{"hidden_size": 96, "d_shared_expert": 0, "hidden_act": "swiglu", "init_std_router": 0.00985, "head_dim": 32, "norm_place": "pre", "norm_eps": 1e-05, "qk_norm": true, "init_std_o": 0.0, "learning_rate": 0.0029, "beta2": 0.99, "decay_shape": "sqrt", "max_seq_len": 512, "dataset": "wikipedia_en"}
Below are experts of layer 3 (counted from 0) of a mixture-of-experts language model. Rows are named down (a neuron's output weights, with its number) and show model dimensions 0-95. Each number is 50 + 10 x the weight over its row's rms, rounded and kept within 0 to 99.
Before each expert's rows: a language model's description of what the expert responds to; "comes before" lists some tokens at least twice as common just after its tokens as in all text. This comes from a sample of Wikipedia text that the model never trained on. Tokens count by the router's weight.

# expert 54
What it handles: Sentence ends, paragraph breaks. Sentence-ending periods fused to words (ion., ed., ".), line and paragraph breaks, and year digits in dates like 2-005.
comes before: "\n\n", "| ", " The", "The", ".", "-"
down5:61 45 48 53 64 45 44 51 56 44 67 64 57 56 57 54 49 52 53 56 49 45 38 37 42 39 60 25 52 53 56 44 62 61 63 47 74 38 58 38 44 62 59 45 65 55 61 43 59 66 32 41 71 70 55 47 48 60 52 52 52 49 34 54 45 62 38 46 28 51 52 51 47 80 45 43 50 54 57 48 56 53 50 38 44 55 48 56 43 53 51 48 40 40 73 57
down6:50 46 52 43 68 50 43 42 64 57 28 53 37 49 47 49 43 52 53 46 40 56 54 48 56 45 34 59 53 49 45 57 59 50 54 56 46 46 45 39 58 51 54 54 50 50 54 51 49 55 45 43 51 42 55 50 59 52 49 59 38 59 50 41 50 61 45 54 99 42 60 56 62 08 46 47 53 49 22 43 46 47 54 53 49 46 49 55 57 48 57 50 54 48 58 45
down7:49 47 53 59 35 57 46 55 54 55 70 43 45 52 53 35 57 44 36 44 61 44 35 36 38 53 60 54 41 31 49 42 61 47 38 47 55 35 54 42 53 38 74 45 51 33 66 72 37 60 44 44 60 50 46 47 60 61 64 50 51 67 51 56 54 44 42 39 29 38 43 56 52 74 57 47 42 54 47 40 61 33 47 45 60 56 56 51 42 69 56 52 52 34 58 47
down8:57 36 54 52 42 48 51 55 45 55 61 60 54 52 41 55 49 50 58 41 56 30 42 69 62 45 65 39 43 43 35 51 49 42 58 47 59 44 50 59 52 62 64 56 51 53 33 38 45 42 42 50 47 55 54 66 42 49 41 38 54 57 45 60 59 41 47 48 18 37 37 69 52 85 64 37 43 46 55 60 51 56 48 53 46 60 47 36 57 42 42 70 57 51 55 36
down9:55 37 34 41 43 49 46 56 47 57 25 47 41 54 51 67 48 42 59 55 52 48 57 48 65 43 51 55 57 43 58 56 47 59 45 57 43 38 49 40 67 51 69 43 39 64 48 51 50 54 52 45 44 49 39 51 56 40 51 62 48 56 56 29 54 43 46 63 83 31 50 65 55 22 48 47 57 59 31 36 49 51 55 50 52 55 37 69 49 36 47 61 68 47 45 59
down10:41 44 48 57 66 62 56 47 55 54 44 41 50 60 36 53 38 40 47 61 32 54 48 55 58 65 58 61 53 60 54 46 38 57 48 43 52 51 45 56 47 58 48 42 33 59 47 53 52 48 60 45 52 57 55 48 47 41 51 64 30 57 58 48 40 48 65 46 87 51 55 47 76 16 51 60 53 50 49 42 55 37 38 58 48 39 50 55 48 54 45 49 69 42 29 56
down11:42 60 43 60 39 60 36 56 50 48 35 62 47 33 41 45 59 36 37 67 48 73 42 69 39 47 46 38 43 57 57 41 54 36 51 43 55 60 47 48 34 26 64 47 50 51 33 39 72 56 39 50 49 62 58 49 44 52 41 47 46 62 39 49 39 48 47 61 33 58 52 55 44 40 31 53 37 55 54 54 63 52 59 50 58 51 48 52 67 70 34 52 59 60 55 52
down12:41 42 43 47 37 54 39 52 48 58 67 67 49 42 45 42 58 48 47 49 53 51 44 40 37 48 66 46 57 47 47 37 53 33 55 39 56 51 64 61 31 53 52 43 51 47 50 39 60 38 40 41 59 50 38 59 51 50 43 44 62 41 39 60 53 65 58 50 01 52 50 55 50 80 68 50 37 54 55 50 46 50 47 60 59 51 60 49 54 58 47 57 43 51 44 50
down13:56 47 35 47 59 40 52 40 54 54 31 48 38 35 52 63 49 49 59 57 46 62 61 60 54 52 47 58 49 59 46 65 59 54 57 49 41 52 45 40 69 50 53 62 46 52 59 57 63 63 52 52 56 36 56 38 40 49 41 47 35 40 43 54 49 56 40 69 81 62 49 66 49 17 40 65 56 45 44 40 57 65 45 53 55 50 60 52 62 46 43 54 74 58 45 41
down14:61 43 56 48 56 34 65 53 55 56 53 49 70 59 47 61 50 44 60 50 48 54 51 65 53 36 58 42 55 60 59 47 52 58 50 58 49 62 49 52 37 30 52 58 44 38 39 59 72 60 48 62 55 48 44 42 44 51 58 39 59 50 46 46 50 47 42 48 20 60 54 48 55 87 43 58 66 56 62 37 59 54 46 58 54 55 52 46 61 58 27 66 35 54 41 55

# expert 45
What it handles: Table digits, non-Latin script. Digits and pipes inside statistics tables, coordinates, and characters of Thai, Cyrillic, Arabic, Chinese or Japanese text.
comes before: " | ", " |", "0", "2", "; ", "–"
down0:61 55 47 50 44 38 36 33 51 54 43 37 57 39 53 18 50 39 51 51 62 54 45 55 66 43 28 49 37 36 58 57 47 47 42 55 48 46 40 37 63 43 38 55 52 40 71 48 55 41 49 49 45 30 44 46 63 31 70 55 52 54 61 43 25 44 51 43 36 45 60 32 60 51 43 48 58 55 60 50 38 45 51 49 40 41 33 51 55 61 52 47 61 60 44 52
down1:42 61 44 54 54 41 59 48 33 47 40 55 36 44 51 48 61 55 52 49 88 59 59 45 52 62 57 54 42 54 65 39 65 60 29 42 52 55 46 41 54 42 48 65 41 54 42 46 46 31 51 56 53 59 47 58 61 55 42 47 52 44 57 64 50 30 54 51 18 46 34 53 61 63 70 35 44 55 49 56 39 53 56 52 41 35 65 39 49 52 49 45 50 49 53 50
down2:29 46 56 38 44 40 41 42 47 64 77 47 32 45 34 55 56 44 54 59 59 49 33 47 49 51 47 41 69 62 62 66 66 52 59 41 41 38 32 56 45 51 39 58 44 71 65 64 63 47 55 43 51 44 55 43 28 53 50 54 49 57 47 52 54 48 46 54 61 46 33 35 46 52 33 47 54 53 60 49 51 60 44 45 60 49 62 41 52 45 62 48 67 29 49 45
down3:44 54 47 61 53 46 54 44 54 59 59 47 56 32 48 56 47 65 35 63 59 49 46 60 65 46 43 40 47 46 43 67 42 46 52 54 21 45 62 48 42 61 49 51 60 43 52 50 49 39 32 53 43 44 37 48 54 61 44 70 46 46 61 65 50 48 48 65 74 37 46 52 38 56 29 47 46 42 70 48 73 50 62 49 44 65 59 44 62 61 36 55 70 43 47 51
down4:45 58 42 49 42 37 59 57 42 49 45 41 50 52 58 54 60 44 43 47 44 41 48 66 39 55 44 49 39 47 39 51 39 49 58 54 44 54 35 56 49 34 58 41 41 52 57 52 65 44 40 56 43 53 45 49 50 60 55 42 48 56 45 59 68 62 60 52 86 32 39 40 56 41 43 33 48 49 19 66 76 35 44 44 59 42 38 55 60 63 35 54 57 50 51 44
down5:38 39 56 60 56 34 41 48 38 44 60 61 52 63 50 49 55 56 54 45 51 52 30 46 53 40 56 39 37 41 60 40 39 62 66 47 48 17 52 26 59 46 58 34 64 62 54 51 49 55 39 37 57 62 69 47 51 59 53 51 54 56 44 59 40 46 45 53 50 42 51 49 44 68 61 51 29 59 65 57 38 55 45 53 50 67 53 61 46 41 52 51 60 44 73 53
down6:38 40 67 41 64 51 56 51 54 55 31 79 56 48 37 46 42 51 39 21 44 65 48 39 61 49 54 47 58 51 57 67 59 54 63 52 49 52 31 56 43 67 55 64 53 52 36 43 48 65 39 55 56 49 64 51 57 36 58 59 53 60 31 52 76 50 49 46 63 44 48 62 46 53 57 44 45 46 55 43 65 61 51 43 45 50 54 45 64 56 57 60 62 44 52 60
down7:36 48 60 64 54 60 40 63 60 46 64 49 46 64 46 45 37 57 30 52 39 42 47 61 35 50 48 56 59 38 49 43 33 48 30 46 54 47 42 74 58 57 57 68 57 38 40 60 29 36 70 60 53 58 45 49 53 52 59 55 48 39 42 44 50 49 55 40 24 53 47 42 51 68 49 64 32 55 47 47 53 34 38 48 47 46 38 55 40 62 50 54 62 48 50 61
down8:47 53 37 44 47 47 61 46 31 28 53 39 38 54 50 54 39 60 38 51 44 40 62 60 47 61 61 47 40 39 40 48 41 44 74 63 40 40 67 47 40 66 45 58 42 49 28 37 32 40 31 48 49 36 58 52 44 43 52 39 47 45 48 47 64 53 60 44 34 55 59 55 37 48 72 35 44 45 51 48 29 57 58 46 45 60 52 35 60 57 47 41 52 44 55 49
down9:62 20 26 50 51 52 48 59 60 65 47 37 53 54 41 48 61 37 63 53 47 51 63 58 40 59 56 55 61 49 57 61 53 54 40 57 55 36 49 39 55 48 47 46 49 57 35 59 51 63 45 37 60 51 44 60 42 36 41 33 59 53 63 49 38 36 43 36 51 26 50 59 59 28 59 41 55 49 38 42 44 57 68 55 52 38 52 58 63 45 56 62 65 44 40 47

# expert 5
What it handles: Digits in numbers. Single digits and digit groups inside numbers in tables, infoboxes and statistics, such as UTC-6, 100.0, and 2020, plus line breaks and table pipes.
comes before: " | ", ".", " |", "–", "; ", ", "
down5:50 46 55 52 52 53 47 57 45 49 69 64 51 61 50 44 58 51 42 45 58 55 41 37 42 44 57 40 55 47 56 46 53 51 70 51 56 29 54 43 53 64 56 34 41 47 67 53 59 58 38 40 72 68 58 43 52 59 55 36 65 70 55 65 36 48 36 52 50 41 32 55 64 72 46 52 50 55 55 44 59 56 34 38 40 53 43 46 46 45 52 49 45 36 74 72
down6:40 51 51 49 60 54 45 37 42 49 27 67 38 49 33 62 34 50 43 50 37 51 54 58 64 52 42 66 33 40 48 61 57 50 58 44 55 36 41 48 50 40 68 72 51 41 49 54 47 62 46 61 26 41 54 46 53 62 58 62 49 64 44 50 47 50 51 34 58 42 49 55 62 57 41 58 52 50 40 42 42 56 74 51 34 50 54 46 64 66 43 46 60 70 51 43
down7:43 56 55 44 41 40 41 65 52 43 76 50 37 43 52 31 52 42 47 55 45 48 61 41 51 57 53 52 36 40 51 49 45 50 44 38 54 38 41 53 70 46 52 61 49 50 56 51 37 51 67 49 63 43 56 40 63 55 49 50 75 48 34 47 69 39 53 59 33 48 47 45 58 62 59 51 37 51 56 47 57 28 38 34 49 52 58 40 42 70 63 55 68 35 63 63
down8:60 46 36 31 67 35 59 53 46 40 40 62 52 57 39 71 54 53 44 43 30 30 64 58 59 56 55 43 54 34 46 45 32 38 49 60 67 46 52 48 34 69 50 40 43 44 50 53 31 43 52 55 56 55 63 56 53 43 43 49 33 61 50 34 65 38 46 42 31 56 53 47 39 69 62 47 54 67 35 48 47 43 56 51 50 41 36 57 52 47 45 52 51 51 54 47
down9:42 40 30 45 45 51 42 63 81 61 37 50 62 56 49 53 59 50 47 30 65 51 48 41 38 47 61 53 49 54 65 62 55 65 36 54 42 52 60 35 53 48 57 55 51 61 63 42 53 58 34 35 50 49 44 59 53 52 48 52 41 49 69 54 35 46 50 33 49 40 45 46 54 31 56 33 52 53 42 38 46 55 50 43 37 54 30 41 40 22 45 60 38 54 44 50
down10:58 47 43 74 54 63 59 42 49 50 37 36 45 55 43 41 46 60 53 43 47 45 44 54 56 61 46 76 36 45 57 50 50 67 59 51 36 49 41 58 46 34 35 57 25 52 40 46 51 35 57 55 53 40 60 52 35 55 59 55 37 45 46 56 41 57 63 62 79 56 40 60 66 49 52 58 50 46 55 36 59 54 58 69 59 51 61 64 65 47 53 49 51 66 39 54
down11:50 71 40 68 42 66 46 43 53 63 44 42 40 61 59 54 56 46 46 52 62 66 46 67 57 56 46 51 53 59 59 52 42 50 57 35 66 41 54 52 41 65 64 28 42 50 53 43 65 68 49 47 39 60 64 44 45 54 38 48 58 58 46 56 48 38 70 58 55 40 42 43 39 29 51 60 31 33 46 64 73 50 52 56 52 53 53 46 59 58 39 59 52 57 52 55
down12:68 59 40 45 36 56 35 53 56 41 51 56 45 39 47 55 48 47 54 46 31 37 58 56 30 56 41 51 54 55 33 46 52 58 55 47 65 40 45 55 50 42 54 57 51 52 56 27 64 50 46 49 68 40 49 54 68 47 49 42 51 42 33 45 36 53 46 53 03 46 58 63 44 43 42 47 40 51 44 47 49 49 61 43 47 39 48 61 38 63 60 48 67 55 50 43
down13:63 52 57 52 65 37 48 32 43 45 35 48 31 45 54 57 50 57 42 54 59 56 48 62 45 45 68 38 51 54 53 51 52 40 37 51 41 56 34 35 60 49 43 56 48 55 58 40 73 60 37 48 44 41 71 55 42 40 65 39 43 37 57 45 40 49 57 70 70 57 39 74 49 35 36 72 65 52 50 56 46 63 54 41 51 48 47 58 49 46 59 59 54 51 45 56
down14:40 44 61 43 54 36 64 32 50 57 42 40 51 60 47 60 48 42 67 63 43 59 58 63 55 36 56 52 37 77 50 56 50 58 46 60 46 61 49 54 49 37 56 66 47 52 43 53 38 57 63 56 42 64 35 53 41 43 42 51 42 57 48 54 52 46 54 44 43 62 48 60 52 70 59 48 61 45 58 43 56 60 68 41 72 50 60 29 72 56 32 62 49 57 39 56

# expert 13
What it handles: Numbers in tables, infobox fields. Digits, dashes and cell bars in sports and election tables, years in lists, and infobox labels like Born:, Coordinates:, (age.
comes before: " | ", "0", "–", "\n", " |", ")"
down0:63 60 47 48 49 41 47 38 42 47 43 40 72 37 61 26 38 53 64 49 71 49 53 53 48 44 35 46 43 43 54 56 40 56 44 48 52 44 33 47 58 39 53 55 60 35 69 46 53 28 59 50 36 52 39 42 61 47 43 53 60 65 57 42 35 48 61 44 25 35 60 51 47 50 48 43 51 66 61 60 51 51 36 34 52 54 47 53 60 51 56 40 70 45 36 50
down1:45 52 43 48 52 33 46 45 42 48 40 47 42 40 62 43 59 58 60 43 63 61 67 52 62 39 58 47 60 55 59 40 66 48 36 47 49 40 40 43 60 44 43 61 59 38 64 55 57 37 51 46 34 43 49 50 69 66 53 43 52 36 56 60 47 36 58 47 08 48 45 45 60 80 54 34 37 59 58 56 45 50 54 51 53 46 55 61 53 56 58 46 54 45 43 52
down2:36 50 56 52 43 35 37 41 52 66 63 46 38 61 41 61 60 54 41 60 40 41 53 49 59 57 36 49 39 49 60 50 56 48 72 58 69 57 25 42 52 51 51 70 45 55 59 47 53 32 50 66 49 36 57 45 45 57 52 48 41 66 62 51 44 41 51 67 55 53 35 60 55 65 46 42 54 69 60 47 57 46 36 38 56 42 30 50 54 64 48 36 48 62 40 41
down3:41 53 39 43 53 65 64 42 45 64 60 40 40 37 56 50 57 70 30 73 60 40 42 68 52 54 31 35 52 42 46 72 36 40 53 47 54 52 58 50 50 62 68 49 57 42 39 62 54 36 62 50 65 44 42 49 57 42 53 54 50 54 51 44 51 39 46 58 62 39 50 43 40 55 51 55 26 51 63 40 59 48 50 47 41 58 51 37 49 74 42 53 56 40 63 48
down4:59 68 50 56 51 41 46 66 44 58 48 47 58 39 51 43 43 34 40 35 36 61 40 53 30 54 68 65 44 59 62 46 43 47 61 46 49 35 43 47 48 45 59 52 32 52 50 42 58 59 33 56 47 53 46 63 39 59 36 48 58 43 42 49 81 53 53 51 73 40 49 43 50 42 51 49 58 44 34 44 80 46 56 55 55 56 38 54 57 50 53 65 65 53 50 45
down5:50 44 62 69 40 39 41 34 48 45 72 49 55 50 58 48 49 54 56 58 64 42 44 44 47 28 62 26 40 49 66 52 48 57 58 59 54 23 57 44 56 42 63 52 58 42 52 50 40 37 32 36 64 60 49 42 36 67 45 55 55 58 42 54 34 73 53 49 41 51 58 54 36 67 39 59 45 46 54 49 47 61 40 57 43 55 54 53 39 50 41 41 60 41 46 52
down6:36 52 50 32 60 47 52 46 66 57 44 88 42 53 44 42 39 55 44 50 55 79 56 36 62 61 51 55 66 45 59 38 52 37 71 42 49 54 34 45 44 52 60 67 45 37 45 49 57 58 48 43 44 35 61 45 59 52 51 51 43 70 42 38 56 53 52 38 55 41 46 56 53 52 53 49 46 52 47 41 60 46 54 51 41 72 56 38 47 54 38 51 40 63 59 58
down7:36 48 55 48 36 62 52 53 39 47 69 42 59 57 44 58 49 53 45 49 45 41 48 60 63 54 51 58 44 49 46 47 36 56 28 44 64 30 49 57 58 49 66 65 51 56 45 63 28 39 68 50 52 62 61 44 63 56 53 41 59 60 53 53 60 32 55 36 29 39 62 52 49 65 57 39 37 65 47 60 35 33 57 44 44 44 47 47 45 66 52 46 69 58 63 51
down8:55 45 41 52 60 46 51 55 35 48 63 48 62 49 55 47 37 52 44 52 51 48 51 55 69 45 73 48 57 49 41 31 50 63 50 46 64 28 58 72 29 75 49 48 32 57 34 36 45 64 45 63 53 53 39 62 54 67 52 47 45 50 66 49 68 45 47 36 53 52 44 44 48 44 48 50 51 59 51 60 24 46 51 44 40 55 48 61 41 48 34 47 55 62 45 61
down9:52 48 37 42 44 29 43 41 56 58 48 45 48 48 54 63 54 21 55 36 60 52 55 41 36 37 49 38 55 46 55 57 45 47 44 72 46 36 55 28 62 52 53 45 47 43 52 49 49 67 45 48 67 45 55 61 41 49 49 50 50 48 62 55 58 39 59 48 63 37 40 59 73 23 45 26 56 54 42 43 55 57 48 47 51 59 52 55 54 31 51 67 62 39 41 57

# expert 11
What it handles: Mixed, tables and nouns. Digits and pipes in sports and election tables, table separator rows and See also headings, plus nouns after possessives, such as victory, involvement.
comes before: " | ", ".", "; ", " |", "–", "0"
down5:44 37 49 61 52 45 40 49 47 40 54 66 40 62 58 36 64 48 46 47 49 63 36 44 40 46 54 17 39 48 63 63 40 53 50 51 52 19 61 40 43 43 56 49 57 58 45 64 56 45 30 36 65 63 57 42 59 46 55 51 50 57 42 50 44 49 50 42 62 45 53 49 49 78 47 52 42 48 49 52 59 59 33 41 37 67 57 60 43 39 49 60 47 47 64 58
down6:40 56 74 22 63 46 48 44 61 45 34 78 41 47 41 46 53 38 40 45 51 73 48 40 57 50 46 44 50 44 61 71 49 46 48 56 45 49 36 43 53 47 51 50 47 38 30 50 61 54 48 40 55 41 56 37 59 52 53 68 41 53 41 48 55 68 35 29 70 44 56 57 57 45 60 53 49 45 43 54 58 67 64 42 58 49 49 53 61 49 48 60 51 52 50 65
down7:41 65 48 63 34 57 38 47 54 47 56 42 35 57 54 43 46 63 45 47 51 50 26 50 45 40 39 52 55 43 42 34 31 44 26 51 49 41 48 47 66 45 59 53 58 51 56 66 39 46 61 72 59 45 43 36 61 56 53 67 58 42 47 51 48 34 55 39 37 46 49 45 67 80 53 54 43 56 47 37 53 38 43 52 44 42 45 53 41 61 49 53 66 34 48 58
down8:56 54 50 58 45 39 65 55 41 40 55 64 51 60 45 63 50 44 37 40 38 28 51 57 56 57 64 53 55 34 37 47 45 38 63 53 52 42 65 56 34 84 57 67 43 58 39 45 46 41 35 43 50 42 48 63 45 49 51 38 56 58 50 52 65 49 41 43 15 53 48 55 38 65 55 43 52 56 49 52 37 39 42 44 36 50 58 44 45 42 51 48 48 56 55 40
down9:53 29 48 36 42 40 46 42 61 67 40 38 45 45 40 65 67 56 71 59 66 39 52 47 57 50 56 43 47 49 66 64 58 61 42 60 46 24 56 45 57 45 66 32 44 61 41 52 62 65 39 46 54 59 32 58 51 45 56 52 59 56 48 55 43 37 55 45 41 39 47 64 52 48 43 36 56 43 55 49 31 48 45 62 43 39 35 55 43 52 29 62 53 50 55 53
down10:37 46 56 58 59 76 51 36 49 62 47 41 50 52 41 53 51 57 41 51 49 45 39 50 50 56 60 45 50 47 48 49 41 49 49 46 32 58 38 53 52 49 38 49 29 60 60 47 51 48 58 54 56 43 55 52 49 51 59 54 39 58 35 47 35 69 76 50 83 45 30 41 59 49 44 55 54 33 58 40 55 44 54 76 65 55 63 52 51 73 50 53 63 56 56 47
down11:51 57 51 57 42 58 46 64 46 60 39 45 55 39 50 53 42 58 49 69 46 47 64 65 45 55 29 46 64 60 62 46 50 48 49 29 45 51 58 47 43 57 55 39 48 35 36 61 46 53 54 47 51 49 57 54 40 50 66 56 42 50 28 46 44 75 75 63 46 51 43 45 39 20 37 57 57 47 55 57 51 35 42 44 63 37 38 51 55 48 33 64 61 48 59 40
down12:60 72 38 40 46 56 34 42 52 37 71 53 30 43 43 48 53 46 49 49 39 56 44 52 42 52 53 56 65 51 39 44 51 51 40 45 61 45 57 60 38 47 59 48 59 61 49 47 54 43 41 56 58 59 37 63 58 53 54 54 50 51 54 43 46 50 50 49 00 51 46 48 61 47 63 42 41 40 46 48 45 53 36 45 33 40 61 58 51 50 43 46 58 54 53 45
down13:69 38 48 49 61 30 62 41 55 54 33 52 66 55 52 58 44 58 56 36 58 69 50 59 53 46 45 60 53 56 53 60 55 54 76 48 43 49 34 45 53 48 43 42 55 59 45 39 42 52 36 54 43 51 47 52 39 28 55 56 43 49 46 47 59 37 55 67 65 74 48 64 54 45 49 56 57 33 38 58 64 77 52 47 41 45 51 49 63 45 28 58 52 50 57 44
down14:51 46 53 35 47 36 68 44 49 35 37 45 54 43 52 50 52 46 72 50 55 49 50 62 57 45 63 52 34 68 51 44 73 59 50 69 61 50 48 37 32 35 51 54 51 49 59 52 56 52 45 57 49 45 49 48 43 44 41 37 49 58 47 70 61 56 55 51 42 78 59 56 50 58 47 48 60 38 71 47 52 57 60 47 75 50 41 53 71 61 41 53 49 61 44 34

# expert 32
What it handles: Years, numbers, table cells. Year digits and number pieces (019, 020, 19th century), table pipe separators, heading markers and coordinate symbols in tables and timelines.
comes before: "\n", "–", ")", "\n\n", ".", "1"
down0:51 55 54 48 44 48 45 30 51 36 23 47 67 33 34 39 52 54 57 43 61 51 45 59 58 58 37 46 49 37 46 53 39 51 57 48 44 53 34 36 65 47 35 36 49 50 59 52 46 47 48 45 49 63 42 53 57 30 59 54 51 44 54 51 55 45 57 24 42 25 34 59 42 49 43 62 52 50 75 43 40 37 44 47 44 35 41 59 60 56 47 33 52 44 53 60
down1:50 48 38 45 43 44 48 59 42 44 54 47 38 61 53 46 51 58 51 52 69 56 66 65 63 58 65 45 45 63 62 55 70 46 31 40 65 59 55 44 54 53 43 50 46 51 29 47 46 39 45 46 44 52 44 46 41 64 51 46 64 37 50 66 60 37 67 44 09 47 43 51 50 64 59 40 49 51 55 60 30 64 48 51 56 48 60 53 51 58 56 48 36 46 41 62
down2:46 51 69 49 32 50 33 55 50 64 59 33 24 44 39 54 55 33 40 34 56 60 61 28 64 46 53 46 48 53 73 58 55 48 65 39 41 60 39 41 47 46 43 62 41 59 47 51 48 41 53 50 61 49 54 45 62 51 58 53 59 73 48 65 54 52 53 53 62 60 39 43 45 66 40 62 56 60 60 46 71 45 51 46 44 53 51 51 63 51 53 31 53 40 46 49
down3:45 58 41 60 50 48 46 38 46 64 65 46 60 41 61 48 44 65 41 77 55 39 50 61 60 53 46 37 54 54 32 70 28 52 40 48 48 42 53 36 50 62 49 45 55 46 51 61 36 37 55 62 51 64 37 45 50 61 37 68 53 57 56 49 44 52 37 50 69 36 49 41 56 53 47 57 32 46 66 45 58 34 36 44 50 48 56 43 44 36 37 57 68 45 61 57
down4:54 67 50 53 49 58 49 56 49 53 44 39 53 54 49 45 47 40 51 43 46 62 46 58 52 55 51 53 40 44 61 45 49 62 59 40 39 51 34 48 47 47 45 35 41 63 49 40 66 50 36 43 60 59 38 57 43 49 44 54 58 54 49 59 67 60 62 60 80 38 54 24 57 57 51 41 49 45 27 67 79 24 38 44 57 54 33 48 51 39 44 53 57 45 61 53
down5:53 44 59 61 44 55 31 54 49 47 63 68 52 47 39 43 61 44 55 41 50 44 54 31 50 48 61 32 56 46 66 60 41 39 64 49 66 31 55 44 47 60 60 41 60 41 52 62 55 54 24 44 68 59 64 53 59 46 39 48 54 49 48 42 56 50 32 28 50 55 40 40 60 74 41 46 40 56 63 54 57 62 50 54 53 66 52 56 39 55 43 50 55 45 63 65
down6:53 59 69 31 67 29 45 50 62 35 36 73 38 51 38 51 36 60 44 38 43 52 40 45 45 43 57 55 64 59 41 60 63 52 45 43 58 44 39 59 49 62 52 49 40 34 40 49 46 63 46 54 44 37 59 44 59 46 46 53 47 59 49 27 53 36 39 50 59 27 47 63 42 54 47 58 52 50 61 45 64 58 49 40 55 62 41 50 68 56 35 57 46 48 48 66
down7:46 65 49 56 28 62 34 61 46 60 67 49 49 54 56 42 52 57 38 54 54 43 51 48 47 54 50 48 54 46 42 38 33 39 31 45 63 49 53 65 65 55 67 49 55 53 53 45 28 41 63 57 46 34 52 43 57 55 52 47 57 44 53 49 50 46 54 38 23 39 40 46 56 80 55 42 28 57 58 38 55 45 48 48 45 54 49 24 42 60 46 48 63 44 53 59
down8:46 59 42 59 47 56 45 46 34 45 51 50 66 48 55 37 37 42 43 37 43 27 64 50 55 40 52 39 52 45 35 55 49 47 44 46 61 41 48 58 55 65 54 36 54 56 22 36 53 43 38 29 39 47 68 55 55 47 58 51 47 51 34 42 73 51 46 49 34 58 44 58 44 87 62 49 42 55 40 49 42 50 46 61 42 49 54 40 43 43 51 57 43 60 52 53
down9:59 35 38 28 46 60 35 42 58 53 40 40 56 59 47 57 52 30 66 36 57 53 47 52 49 40 51 38 52 51 65 52 46 54 48 65 36 42 61 45 70 54 78 43 45 54 59 43 68 53 40 40 51 45 35 47 45 53 56 54 56 58 56 59 27 35 51 49 56 34 48 70 63 33 63 36 57 52 51 41 38 53 38 47 41 45 41 62 45 49 53 53 49 54 60 50